From a checkpoint of a small mixture-of-experts model trained on Wikipedia: 40 experts in each of 9 layers.
Below are experts of layer 4 (counted from 0) of a mixture-of-experts language model. Rows are named router (the router's row for the expert), down (a neuron's output weights, with its number) and show model dimensions 128-255. Each number is 500 + 25 x the weight over its row's rms, rounded and kept within 0 to 999. Numbers have three digits each.
Before each expert's rows: "comes before" lists some tokens at least twice as common just after its tokens as in all text. This comes from a sample of Wikipedia text that the model never trained on. Tokens count by the router's weight.

# expert 4
comes before: " to", " of", ",", " in", " by", " and"
router:523457475495528519478523494473519522466521479493476494480486528485444515487497525515541511508497496487505555505500534484432455524462506502468473515435522458471493465490495492464500502446508516512490547515493464451491496563518462494500507467452515516452488552519487458523528495491508539480492516527516499487521478492505467535527529540499480503484516508450509522514497513467509511492512
down0:501559512502541497488511501498496543516478499514507544508541554527525509497506485527504527531527481477457529480494514491482501501479473478458471476523474504501477486492484527510464556480473566448516493497506481474477514530483459518518518496558502502475508526539520458516491480496498477498490518529492497534567512497507529459407495533545494482532524476487488483496503511513511463469506
down1:509508448511468540478499548517479532511499540512501482525509521491541478497511485466473467510483486526483513458508491517507506474529480491475507511503554498438505466506481529506494507482461443514517503519546534508472509531489480495531478496515502485498551488460477516505503487531514507481512510498482471494536514450507447483490452505543538503523474523488447489497537524540478490499518
down2:518452518531512505475470503516486468517539505501519469505462481482521544448512515492503515481530486471489504520516472507484485513493445498480479479470452481467504514517453438435514494477486531487505500499488536465535492504506496525505493494501505534541534517516526495483500475494485463465522489500483491516531511526479545522511496482520493478504495502473475487515488484474519501541478
down3:521492545526477506526504525477547503496535490461460481511502482538516491514470505505526495458528496495517530504488505505518478498527531544496524469525513472518529508504489510557516512502527464504514516501513514497485513506509486503502501518502522512552491511521494415523459469481515538554471490534506524511452497503503497465512527491476496515504517460496518464476471504550521499436473
down4:509509522499515498502507514497515481493505479464493524468496466528473482522512488503512485524507498545473492483504544498453530514466464496550526513538508490493484540489508512496487471543539489496527507500512545475482501493541518534476512531458482502476474498514506498477487510454491504455501510478476489491530513485530493513538501497536510507513531502509502507515546449524543457462497
down5:473492473522523534468440529496466479560482521471485519489486538508537519505542513505519494544480523488520463489467473471469482431508508522501483502485502527504464491519537509514481553532505443464490514553481504463535473497521521531494501497499517530461519501472506457510536496529537494519532488516441490473497544519510474460503494503479468522513482533489474488462498519469507464509495
down6:496543526515540515533497479534495473506506493453494458489502525448507524468507506485550496498482505466480493534560508470515511525503469481474476521534530491493492527491509516508519474488490508542517473505476509517502501525505495557528515560504510553492504508484481526495532514556496478500476493500510488464508465521506493475474561470534509563483526513515527477500516483487522543518447
down7:504566512510554469506495507499514481483525461525553482543522551529486473490480513506537493487474474520498466493543459501534503498556474530488525487520492511484509491480505472458483464533467481532478542529500542480449471517539527493533497492479508469472468508515527494496506493485465524537509489511502555495488477502554531470492468541527480446518515503480494489484486477507499529457539
down8:498521508487528501492495421520476577521518494498504505477465496495548499504470475495534502490480494492494462484483494518473492513480546499509480519460498453522469512529498519529538512522495517489538485471534468532498538475496487479438502481482481506519494468468481503529553494459489494532521441505465479466483503525511516444506497452512530507496471496471488518455483491501486476475525
down9:513531473471485464494492468469516510532494531495504442467496511480479527520479513502543512490519511484526523503465498501471504508492508478477484506548509513483503511515496496485527509525498492470531481503489531495509490458538454495522512517528487510546475494505453515484465483484489500483512498489525502532504484505507489449525485486523486484474493469477501522464474512517579458462531
down10:551482537469562479498444511464523455520497494495508571520522450486538481516519513471502454519518464480490482497454492510551501523485489501508512501485455499485493526455479532550511462486499509523516498519486472529527457488482493495504467464527476505481499506504559487482519486517520497497482449511509527485525514493519503550453500520497479528532495524483488535456475512499510501507492
down11:471500473465476496500523524513485502471505518471499498546472518500551517445516470468494500488509475519456492503476550482491489490487501447460465517520454520496515474518529495475511468467443508483453527510527519476509550548544491490442523517463507445518452481486475504503511482497543484479450514513481482484487498465511490454562505497521503532500485491503490511538569528508493497516499
down12:482492474453486494530536543454471521512501472511509507450468514540479515511512508479538506504452492525469463526541479515494447508498531470494493519528504529533498505498537514487515504504495519518506488479482533564498492477495538480488466521491481485533472486497506497524531488506515471506524514537496482466464476531500457492497490474487517489474537488517541516512493466487528482538489
down13:491497484420506494525510457531493539483505487483527491485477502510493450437466535500465466507442500530501435494488509498499480483501480514488505428533514470498489496498473495528489501466523521515509562516538485465526497505568515513479471497486478463480474503459467487513512492508509513510525515528520503476492490544518532503530478511501496527517549490501458470528485514487491499503479
down14:506479487489490527485492518500517494513513534498457516495499494497431478524468508504515515504499457510433523484516503498506506516520475510499476505512474485434517518533510487513544498489546513513516530490528510485454516509500509436496513478473523513503506504483536455548480511503505520519467461451533512498507514579504485515520499483503521509504543481449481478522455499538506468492540
down15:534525525518479486504484521510507530490529499474542516516467535478492439494515549486466522534544486473484492475513517501482474510466491535492485482506490485528494502492514510451465462480493495490524525572431508538495505492503501487510529517529473488469509481539519474503476517491490492502500483482549528536525479522526474505514543530511494493496471510531488507534480519527476502486528
down16:485515531449541472527513557492490534489493461498505481507479485516455514477529517555494499523520500533498516443508484471497532519478507508485509505511523447475500508529503491476444488447451523504502492519524446522502487471468501500520542489491476557510466479505487523484463559539476502510457469495503492488489481450534497495518495498490504466450488516493516529508544474488517505512552
down17:480485463485480530495559495527501521536503533501491496523492545519519440481518484482538525504523492502526543530482477515477494534512494448478519515486516475489514539513523487461488529510477492517587493487521490496502498475518495514480445533494507495514508485545523488503553541492463523481486507507529504483502479465504530485519484504544514528512468474529536497444519507530470476503519
down18:469497492499501486505501496499497507512496476548485437523500506520533496482511477503502505502465437493487458488471513492501484537508516500458488497541492479506466479474503561486503479492494476458519547532509511531491507530522468503483491474493473495481525512494501488525484508485507458473513511531544490495483490517522495503484494475502529500512517468491507499507488512529473492510492
down19:488490507532484531539510504512494455485517486529500508534507516476470499518502538526483521471509507488493501524492505487529545527514480515472492508501492526500497497491496534500526503558493501480540522513490451501522472511479532523547527535479538523547501513468497540429463499472451495484516509550498540526525475448498476482475521516512505483442509493477490531494481520508515480461505
down20:531488483454546494499521477438513504515507533500466550483489497480527516496450510508519525495501542468477524512508505508542514500528462479507503546508488508484449518517489464491459496539478488482555537534517493507497485476504545471490508519489481508463494527492474507508506521483537481554483462495454472443545487528518515476479505490494463496521510458499469459497528497467557527527485
down21:499461465507466465522500458476560510464518513438514545492505481491469462523521508517507490514518462516508521488504464497531488519469473484492499481460492496491502459481514516534464493461508474549506535536526529507512490512529513458441537502464498503465481492533546497516493487505509489509522509473440506478548523504479528520512475491516519512475449511509522469490487505496470499491491
down22:531473472468507506487520505536569514527560463512508480476511476505482508478485464485489489490462519470521463497465488519478565510502548489526512522482479466478543520493488510550505514508509451491513509459510503497471512494468500489490510553530499530451563482504474494519486526506492483488492490505527523514482517490522489508525488473494496509484506514481494517450500482505474561527503
down23:478463475507518516504473488489493455515463476494514507449517521460548478517559513506521477500458516456500500511521515470484481489492518523499529506543502494535516487478509502481534523504506467503511470503506494486451505497515485501521486517492482487526499489534470538447507460508490457542519523507519533473513514485472461498539499459506506485525531522508461507529526524510493535510478
down24:501508500561523539516528445536490512533490471517493513489478474540499459495533490452495488474537516506456503531505509469495516499474497499530493501494498488444500512449540547563482517498524492509496449505506527540501537538526472474520520498496540498531510546507511517549508495475518507494494475516506496472522532556475463503509496524512501481477524503525523486493521513483451486524491
down25:519487470537489467499460488498501490546470473542505506551492464511457492543492456495519543510463499466521495495461509502511492512519539443517499475465520486507448508529481502504506484443505490474548484473472484488478474528526494492497535523538550528521531497498505529495511477478502473479490503492542519513468496492548547496516484479494482502482534483502531456514523479505492498481489
down26:528509457510576473522507455513506464523454522517513519496505486504565459468462541449531515481514483491498487451531533485521533484502540506508508494525473471523492479492473503487496519539515522508474517493495519519550508520470528472507492441471476494495510513477473505469526490446526489498507476555497458469488503513508537493518496505490516516503515511485508501501525453473524507462466
down27:507516498454520522497541489527501509482544518512502487523470479474476498481502552568549482507526487460506511527483502481478501537479518481493479496462537477537470477501512513487512491470481544560473474492532539512509554490467430495492503505493539496459520486486473529481487525477481553492551529527497486506521514504472485510492525510512521514475460424525474475498468516539486522506499
down28:540500443500530519527507481528516524511466509503533522507464513537495510526501493500556475556450515482452491549503493511491448496493517478523532463523474511494540524519516541507522539485486536524485486531494537470509495496502500469481486549480482531471540525500499511488485512480479535534505499519510472502533459529479499484470545547494518493499504488479478494504491484509509483498509
down29:492520498465503520483479495480526493470502539539469480491489560523507488543529489504498521496551460431521511513480472486522497546547469514449494498553508464495543534500508503506514489509468538518459496418499485530495510469486498519484489510478481527489496486453475519479525541494448497526498471516496499482469487473498480459529484473451525469486508484538516517503513435516465496497501
down30:533479480508483506488523493508500489492525489489494527486446497478479462492490543492526506460534535489490524542499507509491533498514475465531480482499453517453534518483470486505483495443508483484468524526481470494496475535485512491499473479468502516486486510505506519506464484495465524507505516500478528510510465459471477521509497576503464523522535509473536480533504480500479540489493
down31:536513510497511492518483479537459485500539491520487485473487498499524512470489497478441490512470527507509479492476504470524443480517485530487488491480521489515503556540501518515470484558496484512479490555518526524489487562471468500494478480528436521509495511500477500506554488511507571488506489535469512484522505517495470493517536512548481511491499498498494509487511551459461489494500
down32:515459491529534511525460497553534459515517537461488534500469496473511488484556499533515517486483500529515494502527446496510502521513470502525519480475528464506497507406490512489515550493527486544498489506462526486532534561497523474510483496525480558520518521524496478490512500484518493522488504482514486515497515526475460515488490487494466472526513515512504506504496514517533504486537
down33:553509483476516537535525506481486465527503500492511478535492507483491537485531504503472501476496509489516488539533501479495516510487483498474500492479523500504499499502514525515444520500496491511498506486540480464515519558465501475518500547529488521541450495458478549520530465458530523479535485515520472485515486511466524466503478520504488468497492507500527498488505523516464518477505
down34:463453499509522485520492493490493468530480477507524479454507521476482504474535491492521482481514544477526498503577544493524529502491525505510516496510458516536542496467512519505492490533461479495484550504553465507485512511509489536494490491495493458515468482487512481531424499525510486552497516506501499544465510528481503486470498520484472484500454447537507573540552543486480515513534
down35:492467492508507495504518502494478512520504484513492495472483442505515505518471528550502502530505545531502481511474518501537492539482471540487519446517535456531456500482504498494528467484520464478460537472514533511507495503503480474512493525502472507524486499488563482500532490500481515474506504528539505494510527505515497493458513518474521493486539524495505550453464492459551473538512
down36:477480456504473506475515494470533489521478497513483517493519538488502525528472487523517484482516496457473516518502509526473484485497493555462541485522493503499511490501467468503489483562487548494542516528495532516468535513464458510519466512478484477486520548482492448476460527516494463498466499521465586534529506488524515513505511488494468496462479484501534480436474510527494457523495
down37:489474479447513516529483489486533486510546510535470478518477475512511505489549534539465542472501507535484444521513512495523519496471518519500510498512513549494517492463521482529482519541503478498471469503488522512524496491514473541499490483522466516516491494504505513460476505529483529510508509509524547496521523478485498467498496470463509467539451509546461495477521527509465470477483
down38:527535471521510478483504507500495509500487446473476485486501485539507499520490483466498550492475490523521522554545494520487493498459540513524501507524504480533511490531501494521500543488547516510480466507506502537529486476560459495495558471505521465487489484487510478501538531527471459508529494506475484497541533478468463484482485499543487500463526423506479433526549539495471504511508
down39:537482516515529504514509489533552508488539527511539537477495514490488524480515531506564460486508502526505485546528520502488487456541485522502488469561488504474512486498469472483536523509473504505530495490505479465520504490496496458481478509527465508499519475551537456488485465511505519495500513514456518544491493484528531508455466478476421525499493500500488482487461516533528486509513
down40:510500500461470486533502500516505516470484487519525536448527461487490531455507476496456507495537497494496521530469510470523515456524544479494499502511513507497485492541522523516482507509518477481457551525490531466522504508517505535470455439504517439460469503517516508511516492546497469478518496483487502505488485498514544475536514490476494481473554496510475523559493503513481488498489
down41:445493496483478514451522537516473516500501500454458511482499514533495466535485495479516513508548492507486501519465549532495484501496511490472474496502494527498529477563506480564540499452523550465489457523498521489494500504493503462509495554498513486526505473490521486500444476517486521482498519470544498527479519483522459485469521496520536502509556491492505504477463482497491517546504
down42:491529515565524491494533491483502523533525528473508505478482490525520507505449537509492503497544551493441475519446500521500519483524502532514485458544464502533486540479475506502505468504528492506496528505501498506510561506508500550500509534547489505485511493497508533488503502496506502495530487479519560557494542522488446539499502488466444481471522486481500513520445514532493484489520
down43:462511520522489496494432502440530529541491531490500525522520534466474555541537498521514510492505465480470524467471440491501484508525514518469539551462500501484487508497517544500505540507480497458470519465524477476549479477484438505540504540483465464481524472461485492513508492472520492493497469524465505525450476467489503511480480517497497499488523531523512506497477477503509546483480
down44:500481477489473537487466493520468494547454476521488519532501500530488524498551450473495485473530460517530513457505512511515498503491502500469488460451528502500481539485477524447521461449477497476527495519472464495498524494547523505504455536453464506501521481461478498448500513514533499515526528518530454471477507452483439561527542489480533501475529513487459466502500511523542512483504
down45:566500512549470477521456541500540498488485499522501490482499487524456507481536507493540526543475490500497519535478480484493518499493493514484504505527493549444489469501487498440519481490515495499510515499510492479554523438491499518527478523538511479485517502464514504479474484456464506495494468498485559502474510491459500476541479464511512493494501489480482494506475476507481495496424
down46:518482485487490528544479468519483494485532469532474498531490526520521471464484527507470463516519536493532501546499460498496481524523560458450492534501501477508517475522487466518554468496490495516434554491553457528512515508488463529505505456494466524513501532499470454527504451523454555501502496546488518510453498518499539487481494472484454445521483508495518562499505513487522501483476
down47:492516494503523542484521455497517525512541493520480492522524507500468502497517497524484503486541485486474539454510482481500542480471523487505491493472482492448531477459469435503530488498478517486524486498523469509530536513479537500504529488505504477549565464527511531495504496518468467511472513521522533539538538474491481499545459495475539498531499542475491539493484484479496472518469
down48:497482525501488549510500474504498509512536462462490513511536508533514493489547462467497506495463556517451485504508529481491466491530526497508529524506474486546491494518506514425501473544524519516536510480517509480479525508515516495477516519507526514533485511480501484503485521494503503520532517483500491528524468473479525545508486516533516457456490444483503475513501471512491487514482
down49:453514481471528536483512510486550478523506474507523485452439498489523486489467539517505489513477491515488516472496514478496535536484497529506487474517513487509532502462513484500531514474515541492537538484459498463509504466478485504526472509485501490475495511529492490447497524475541454501530490489472462483478479541472510501487498528484500538491504545457527479508473514529541494447461
down50:509524479550512552506541510487516518470501517484473482486474445487516507449535518511474473495459509510522493479528525469486472488498532515490503507500458436499480503518474497526490520423517458452538506512521514502487471499509502529511498460474448509518533544510475490450487527488479475467489514493524543491511497490525499469565476487501522480538493468479498465512461501478485505514492
down51:468501543532472530513468452490494476483499482483479488505508470489510517472446505469472493489539495516506505489484506502545504488525490519500506484507523495514492505543501485538509485501501481477518478546493493483484483491527523454482502502498488492490512498522480520496514496452503538570523522497481494464522485466478517524466562478545512552490521519512499482455492523564512510491510
down52:473525476495476466488505479509491503503514511489474504492474494463488446490506469507471533466446466514496491489462555471513463502507494500536488531462540494507542484483560494538504473549501520501524502476518474480508529510489515475483500480481506502486493501515530540491503483509483483490551515504556476494491509474546503498503485508519513536466499515509528504498474495502504475560463
down53:521491526458480488487502514504500507519547452514502498508497497511508505473550541461512493469486520497517518489477491500497471478486497500533460466519526517502523474507509512514483501467506517521528505529541516542490501502479480523478454539483494496504531521488457483533480482503502502510515525523553511533506537518465512469555503446493545500519475499481483450516513515463494474544557
down54:539530468452488514470518488517512495522498459476497510521484484500558486505504520522498511478527532506510518519547477491495518484474459511483521537495492513451517523525459545487484533472468544463509505504471492474460460481503505501485496461504509515558512526478492477525470511543511468530492532487532559481505478534482514569498511519509499509479502490492503515463514489511513540508493
down55:467492483527487483495483529490465520491480522503479505492519503505476487511501463510506492515476526541506485527480516496535490467461499465473503514510498507482477522499474523524498526485501541474507510492508436500554578493518505520496513520472515475513477488485471585478488459447486511449495492505474487473496519492510525523504501486499500494496536501538507446510496498477510469553536
down56:525519505472546486507565518508458460466505487498509476455517475483535479518468476526517520466470503496500503468492475506461545485460480478498525518476527464463482478481493503455499478500497521473487528491463467510506521509491522512487459489504537518516451531486534495492515533481538531511510479528500491516501467514494485531451502521463513503464452535532512529516500531505472458528495
down57:489495525505448508476518491553514493516459480526540501445483452469514514521469499472474495481525470494499471479516516537479526486473503473512509493496500524498514467515518528467535498502482465494503482499512493470495509513555477516513513457498521461533538498497461523466527544472537496517519541518477473500511486490494508519509502517491489496487518498544512470471483529524471467492485
down58:514478496497501524507456530553479486523484533480488497505500508473476503489497535533489506483557460508515515495498453485530475472486488538526465505504546506499527490523479504460479500436527497526515558510537533506513441445498474471507464529492480495494529524534520502506531500509474477493461534433449473509526502506475492511511521471494508508544504485529476534510496469483522506484451
down59:544526503499516507501481492442533456520550523523522515460466473490541485504510506528525531538475502483472507481469480520469487477487486538501480460470495479486519462529478545475486531499511477502454486473496533526477527505509469538521470472440475493501490521519529523453525507478513505468517494467513551475525511504508501511540503473514476492526461463531485533495492498506488520515530
down60:509505487506496536480520451491485511537494504496507469483516489544516504515505515477516528500467529557472471541504495499523478465501470476503518502455504511482480490481512533464568518490527500502493493526513497494522524503539541489497528496488495537470477500470496502543503515503512522469500509506505481456554499510518474517516468527478502520477510525511476520528515501513531482512509
down61:494474530512497498526522515473481464485521446546539472488446477476482500515513520488516501472510485499483479520484475533423477528497527458482547552484478473495497558480483450465484468510497527510483508473504465482486480531482481485521498502446538512482478512492500516484484518484514527524515517529463507512508514517478521495554487515511511493484480517509524506489518509478503491513537
down62:525495492526514550534449472500517515530490517532554467561534485517533520545502479483542504429477461484485504534519507510528498516498535484471476510516488479542516499469506523494532519480465544466443459509478498505497507491491491524455479564526504497483503516489518518520479496521500501480497493504495474516513504513488495484523472532518527509527539497519486427500565528531514480514517
down63:496454491492465520496460512452525505543508517512528478513469496493514484495494461455518477539484500459526483474453517469468504463526509545524474500482518459481538504488487494485500522531438504495481552530491504483471445516514475501508535517485499516482467501488464510495477496512479498494530519529495504518505515513492500504538495483536531477472488516527514512451470517430499507495506
down64:528510499489495538500495505506502483504500489427495468528543508484486472471492493509475511520482447503502476497528548498480469566534506493471513477504470471497504471497512524461484518494525484521541499478473493486529483466488501495487553531486486486501486504493503474471508518498480513484541498495517506476502498548510472521499458539481517515572465496481459453513494478505440492483530
down65:527493483494443487479489529519539524481495545475482468538491511502502483441494553495511502522505517498496487545508470522497493470565532493485487488493524468498487503502466452517490475476487541498493504502496519504459485453522467495503488488504518487477541485488490518510514495474508470490554514525524499502480484466468530492506500523503540562485514567522511516482464447517487514485531
down66:496501487521531522488497499479522504477468537505499482508495529543460503518510520472471506465474513520506543530472496447544533553507519480498457465496512480509517513524525467500487490504490523481532476479485484503490464514510531464521492450499485558470488479476544523489455500496497539510458499485446514534475482526452511496519459484511526485502450519529473548500541510496554469491513
down67:512460466483459502490462527487515483501500494540486523519502527526523505534473517514531505503513459522499498565506419528456480546532483481483551513490509510513478563520511525507522505490471452516475453495517530511527514544496520442508534497469498447478526500494510511530522527505509508479480526488534496467511496470473482458496517535493495493500558494506488525489490520518514487476486
down68:521512513539482470460450506484518497500455467497518543526472505472510481517533521524504468481524504486431507538490471501532493532492491503507508467481503456550468497489484491475503503518499514511476504497505477496502486559454496478526495510513506499490474535545480506480468466493517485489497543487548511493497494511513558508525550495506484529527490512505483515577484503506517480488487
down69:515475514485507516530522466479514438542511485486466459510541483503524474536515503459485462516481532505541513501529488506513497478509495546467543518498519478493496529468534472517529512508476518503498506482504550476514516450558491524495492532464505520479482507528497466531512593483457485509476500516489525505505509512499519465484554482538499506514511448505518484513475486503529497470514
down70:498480522485485525521515492509503502497537511487500503495492500493520485509492512522498497453514501501482521507453519523524489463460474514532498507512496502479512500469534475533547510495479477541467468562483506483512485505486477498490488462511480477544515537484499489503461530483519542499516508486508518529492549467433528506482487487518539502468490473483535523499536498507508498532491
down71:519487503513493442496499454492466543480543525491504543509507463503507493489478458518475491479488482518420532496488525510506511514460492505512510521504532453468455493490507536566564512493509502464497499506449505466510450510523478529480531507522480506507502503466461520516507528508490486458510538507489523498526508562494491535459491515511565471498517489498497548536496469480518490530470
down72:527474511490499548511475497575467509502506501500499487525480494489538490541497524516548494478437534476476538520519429510503497511484470533500460510469472490517462495468507494502513436474480546461516524496488473477495514487477501478502499482507527482487498448518501522510544496517556512485512493555525507494481520532504444481455503480482505469478495534528486538513535522486507507508515
down73:553487464506452523482518488480464519480502511511452531546504489498472471524470478484546471535492461493480492492440503454493449520487466515512479526497547449509477534522522478524510483464514498500488520483514524524519484531536489495457492529498487505478504516537530509493496440502456501529473504509497499476505527523498503487462496521497550529490463466532466531503534497493509514506521
down74:534497513456498491473426477507512482464469530555502499479474508490500529477538497497489503465486524487500491527512464481484527518475516495468466485527467468491539510496510490502542528487494534503547493476489485534527492503496458517516532481512506497476494461497512513492469489494489478500464480459500479538500515480470530502531510485464480504493507545514486453533474488457467523504548
down75:454501511504482459497466503478485473533508545532519497478493479531487484494515470532525467501478519495487501485500501487523501481475496460504494493507486504522492477526489471533533467507515515473502459488487464494471526521480527500531492456497502512466473493435514518506501486536508481512512528522512487501497502468528493478464495499528499542462475550466474491510506464449510485533490
down76:508562522503515463476500496489516494493514478495480470515515477510468477503497519477454536488527507477498513502508437520514484434456545501482485499530536521538508506500535508483496521481541478514478530538466548491498474538514484543540506527512492524462485482514467477481494491484488528489481517558473469472490482525476511478503480467524522495473523463501494508494490480480466506510502
down77:522471475480454526491467562532521473476488516465499466524503474513537515513451534499521505476515494465465517478451507498529469489488490489483509498551499458493510518462506487467531445474486492498528534502504505521501532472508498498519470519514463501507539502504481480542532539489475524579453491526516484509452519484494524519505502523538508504494512523471462493487435506468505495523517
down78:484529540497454495476482480505507507550497465471530492513518499449533520500505511485483491507511554519531469519483503506528468539542517499542547495533523460460548505485489523514495480466502516516489509495531560502519479535486532506487507485492506492499470490496492511448507501499520465492527519464484454470489499511517438506521474533511526532516526534476508514477519506461459525485495
down79:475443483485496487457505484496520494534451456528496528492494475512539502512494468549501477492478569509471511483490482476497514521482510486548479471510454525531509521530497477517473505505503493483533477518529502552437480471518458502497534526509522486497500508487495485503519502466515468488480512564470496495475541522502472471527528491477492521535512514486511515506496531500504508511457
down80:483518554470484473478487489507510494418476492523476484523509484536521535507511494488496532489475506491496520476484504510522516476544503481465544481508515524531507485503486506522489523505475448489458549512538501489525490500517503507535497501510548505483507506533486479518528518468489507523502514487483511499532465523514529542442513506474488513501481516579516466498468541500513515501485
down81:531492483537537530468499523520510490470490491518501527483475523468536528497533519513507485478492463475505526472477487472476489521479490474451501515490514499494505520460560455516491516475486492518492518484463483463445518512518514471506549461485496560522481496516490494495531484460474527473506492464539482508519542491526510505471468475464507481536465495477544507489530519484564551522486
down82:498530488503520501517465512506522561490530473453521505470498484472502443502495561519477525514557542448530471514504531491475506453487474554524488518546508541539513488494533484491479492539496516488488523513495469521481505500503460495501536543518475506482517516518496520535469479492524554515482498489476473538463480475498487497542444445488506490511457477496520504477486490506501519488503
down83:531519480496486476485474482474466501517503500500516479427502493486481524497504517500486476498466450474507493465539499532515503458531509505469490573504511477510498498495474499518468516488536501468491536481460530538481525536535527512490509472549508547484502511483495494528509491472503483502508529489492465477514462523542444479514483489495499477549525501506537492458463478546514526519472
down84:506527521500455501518501532499510518493545528450458477496488476484514455507534470461499502510485468475542499508474505537514519487490503501478521535510517508496496560491515490494516494526515509486470482473548515503451483468512490499494487480479523493491472493511476521515524519481549485500546522510519500520549488510536510515510525514442487506497460513491504495438551506536487484471498
down85:502514525530555505493536498487482511522444501527506529525493498528466469480516486478484511489522490522509481508536504490489480518484524530502452514539517495494462477530476509544473494477462475472457531527483507523485503477497535553511489536497517517518463520488517477532481506509506503516519506466497506502516493502464471481492454500495533473501516489494497508513490465457526501495515
down86:518477498544463531436518529455538482497521481509511527503468481496502516448538500487498489548480520536504516474519464490491530485530520506502485497520484487496465492508492490510535481502531497517498476528490518517504463501474513541497511530471518498474483543505515535530559491532535490522493498479515491539436521539505494495494491495516534469503478485470502517473522504504571513512483
down87:498454483485485459501517489530509485475529525521518471531511503480507480506558505520495504491485493435533524504483491494484500493520503505543464544528528529522516510511446480465516536477497473529494512543501474457510496545461491528470494502557490518494507515531424495497514495480511522483491537451490503450509488497471470555491513518451486474458529581483511464505493495506477541491523
down88:514480502514466533494524484435539532524485441555477487454467508532500465474479497503501473461503516510458491507477515508469492440515548478465528457534487511500473514481494491458518495514521532528473494521464529481523481471502481494535470519474500462510489508494507515513466469485516539523525505526504466464539494540498491518480534479529501507498486479522516527538499522474536482506503
down89:500463530505480456488495512477526506507537446525494503536498509496471502543502470513528460459464535466509520485516550508488493530516478532506480517498460532511480499475497527498509483509504544486530512502455473464530484489480519457516529490484480543532492519488459506470500504478500461502492503533513535488479451509532530472470501515497487539508514553505488494491484497468495523508497
down90:529501496456491501548536491484490466500533484446463526521505503458498518524527507492513455495525501554533483486495493498515503496470518478481499493525491477468518490523503501541510546469532493506476464498464495493508505495480516466506479506525508504506465512502556504495485454463468496489504485486522520505543542509480478502533502501515521508512508487488516512528538494558505487529513
down91:508543511545492494488485562496537479518491493511468512484486471511546506479503489537520495481513511516519546484560529476493508541480507501506521536512525492550569480549481505520509488445510545536505497553519497547518522548461481510502500497529459445536513500539512529496495507512531521523517464522493496492473530528474476487527530518503489459481513461517471504505514515512534529505505
down92:486524502524526546494519466507514481445512465512490521497482529473503464524514499506519488493534544490520483498486527496490523487462485564489488500494480509507488511472522482526490504473501497532477503493503492500531522474547502483554462496445473528508434487502510499466462509461518473539515477493551452537495476515506485507495485463533479492523504500510492473510498531491513500527510
down93:459497487521482492513552488506503510480522517451530504502525481541549532482494491515518527520479545477518459501463498502488518501472481500477501508495530498496501507515500520518527447528494538524477480524506554556499547485507480526540473520477463431486499500519474518486495514483480461457477527504484544490439482494528560507510494503505575546526515465526456502477520524559497512496490
down94:449486547498462515509508470516515479498527522521524519469525498487492523539510535518505518492520477502490542482493520533492515485478471506511515515527491512490512516538513513530527509489473535485478492536505526504508505538527509506517479448491467516543490459529484468527534516504485501549518467515502496494514487500453455529501496525483562517535517491526522521482568492488514562454481
down95:494470495498512538503495477527462496507496486494470471497529481511451516521486514492519531509475497461535534507504476507528505445516542526571523504465504514518468500502542542509544498510521508499549510525536479492504550479485506497490521459478483497491534519499497531468525513525488467499542480463507494451507486530531480486468505509482543497506471499529485516530451493501547473500497